From a checkpoint of a small mixture-of-experts model trained on Wikipedia.
Size: 8 layers, vocabulary 32768, 40.1M parameters.
Training: a variant of Adam for the experts, 907M tokens, 6917 steps.
Below are experts of layer 4 (counted from 0) of a mixture-of-experts language model. Rows are named router (the router's row for the expert) and show model dimensions 96-143. Each number is 128 + 24 x the weight over its row's rms, rounded and kept within 0 to 255. Numbers have three digits each.
After each expert's rows: "gets" lists some tokens that make up at least twice as much of what it gets as of all text. This comes from a sample of Wikipedia text that the model never trained on. Tokens count by the router's weight.

# expert 54
router:119152123121124148160121098085120143159103135148100159147103129153161147138144096148124155077088129154149191109150194129086118127105147109139099
gets: ".", ")", "\"", ").", ".\"", "\"."

# expert 23
router:148083115114191110113116133124116108077127143135110178107144133099132141099117152152112112111119118131147151155135133135109087129125115117125109
gets: " a", " was", " is", " were", " his", " are"

# expert 7
router:111147142139148135092102151116127139132120122082125084157128114095161100133074105132154123136149142074104097119189180084141116145145121107117123
gets: " and", " of", " or", " &", " with", " than"

# expert 60
router:131093137149087143118154095149112135156156112143138094116149114164165153154152140137145156140111148153118150094094102120140137125129114118116152
gets: "|", " |", "N", "-", " 3", " 6"

# expert 16
router:079136095117134096157108118091121109118114124168111141143098131137144156143122129102138151096088124166135129143102114132128134123101104110132102
gets: ")", "\n ", "\"", "2", " Cup", " Representatives"

# expert 17
router:112155132087165142101129104159125110110147089164128128156092163093159176154148150112134128154131118149116112076102149167127115122116124104105104
gets: " |", ";", " including", ");", " include", " as"

# expert 45
router:122078123129119152139126145119112139153116145141143102053106145137132126099122158117130107118127144144129103119134105139133124152104148101114121
gets: ",", " that", " but", " out", " because", " said"

# expert 53
router:121103127081122124160155158085149107116147095157131141114126132108091150109118122141143097059106108127159073125103130131132143159097155133109082
gets: " of", " for", "'s", "ing", " No", " Primary"

# expert 34
router:150130123133109091110104121116153139146120125141106153134147130142123158133090169170122092098152125116115082120134043091110102137120135131105115
gets: " first", " one", " two", " all", "%", " other"

# expert 10
router:146096122124131123113122110062135087126139135122133137144147127189107083104099155142115103150155134123169118156171128105139096138096123084121115
gets: " has", " had", " also", " is", " not", " was"

# expert 51
router:085113138123166119135179110089124106128111168099145182095147125136101138125096131138128152119155143100163109119123159116135162163132119098119113
gets: " he", " He", " who", " she", " She", " they"

# expert 33
router:167125115140136172112152132121114150157173094119126116145117151148142166187118132155122133100119129111117131138115169093127146127102138102124116
gets: "–", " (", " +", ".", " −", "-"

# expert 47
router:128124129111127147140160103155100139097139101138113131062119116160160138144164122129139127131106116119126118109109129102071112126126123131112173
gets: ":", " |", ";", "|", "=", "):"

# expert 0
router:127150118131132117118111089113105118121152123151128163091128118127158158151147106102174103120066102125147108098160154104151130138139113137148111
gets: " |", " &", " /", " –", "a", " →"

# expert 31
router:143156113146156112116107109126157124101121076104142122121120142151129094101162098129143161115095147141096062092159146106094116073127123145136101
gets: "-", "|", "=", " -", "The", " •"

# expert 35
router:161135129092097178074174113100094112142134113143125137158131147122132143171160152125147169152104131111122116143129125125080121141123142094138095
gets: ";", "%", ")", "0", "1", ");"

# expert 57
router:134113126130105115113127088150122125124119108159130109198136117099178155113162137137130118154132125114118109117153168117120118135110098153138106
gets: " the", "|", " The", "The", "the", " entire"

# expert 55
router:088164144109084109124105102150122150123146109146147155111110139157083142136112084096138138122078138128143149108115145142107141115100118130134115
gets: ".", " which", " It", " it", ").", " This"

# expert 61
router:143121124119115145134116113126119116159129153074145094095141125144169122117145115131127121075153130150127121128162115137147117157110124165136131
gets: ",", " March", " September", " January", " May", " August"

# expert 2
router:179162127096144148074123137113118090140151108112111151084115125110155141140119123176118081126146121133108137140088122077127121154125142111122096
gets: "'s", " its", " m", " km", " mi", " ft"

# expert 52
router:136119144139149100115146106102128122181177125139139112111130128177144136152135160071139153123154098112108150132049115116130135115107139134114106
gets: " B", " A", " P", " U", " M", " W"

# expert 28
router:128125109110136174094112149069149107117128097148114118127149110123142056113139088109152144132145122107102153138175094140202108154116109118118110
gets: " to", " in", " of", " on", " from", " at"

# expert 21
router:147139108115138147095130108155153168138126139145121094154093126146125079124145069141096092176150124155115121139101163161121105090136139173117131
gets: "\n", "==", "===", "″", "====", "′"

# expert 27
router:106138120122146200118143102098136125118131147093102108123148118119122140135129103095146118106114122093129145109160145113062134107142121161128106
gets: " (", "-", " \"", "–", "/", "("

# expert 13
router:121096128146134148150163149158128165117140111152119121122112091160100128118124173136128169116131100162137143136103119080126162138139137159089147
gets: " 1", "|", " 2", " 3", " 4", " Team"

# expert 12
router:140138139142129121114166117138122148107097096113135124105135113153095142166160124133137139107119128155111135129110093091099100141159149148118104
gets: " ", " 0", " 1", " 2", " —", " 3"

# expert 5
router:114158125160130137133158134142115156145159152090129078117133126147146147150151116126094138120097115124125150071137102135121151121156134175143096
gets: ".", "\n", " of", "-", " /", "==="

# expert 29
router:122099121125135140120128119090137106093105130134116081125162137120146069104120074107136127077120135123122161133161127175206121151116114098126119
gets: " in", " for", " on", " at", " with", " In"

# expert 43
router:128145132114166080154119129132121145157124147082157164119126119121130125079123148128148087106179114138098128159114124133131143126110128156142104
gets: " an", " United", " National", " most", " Royal", " World"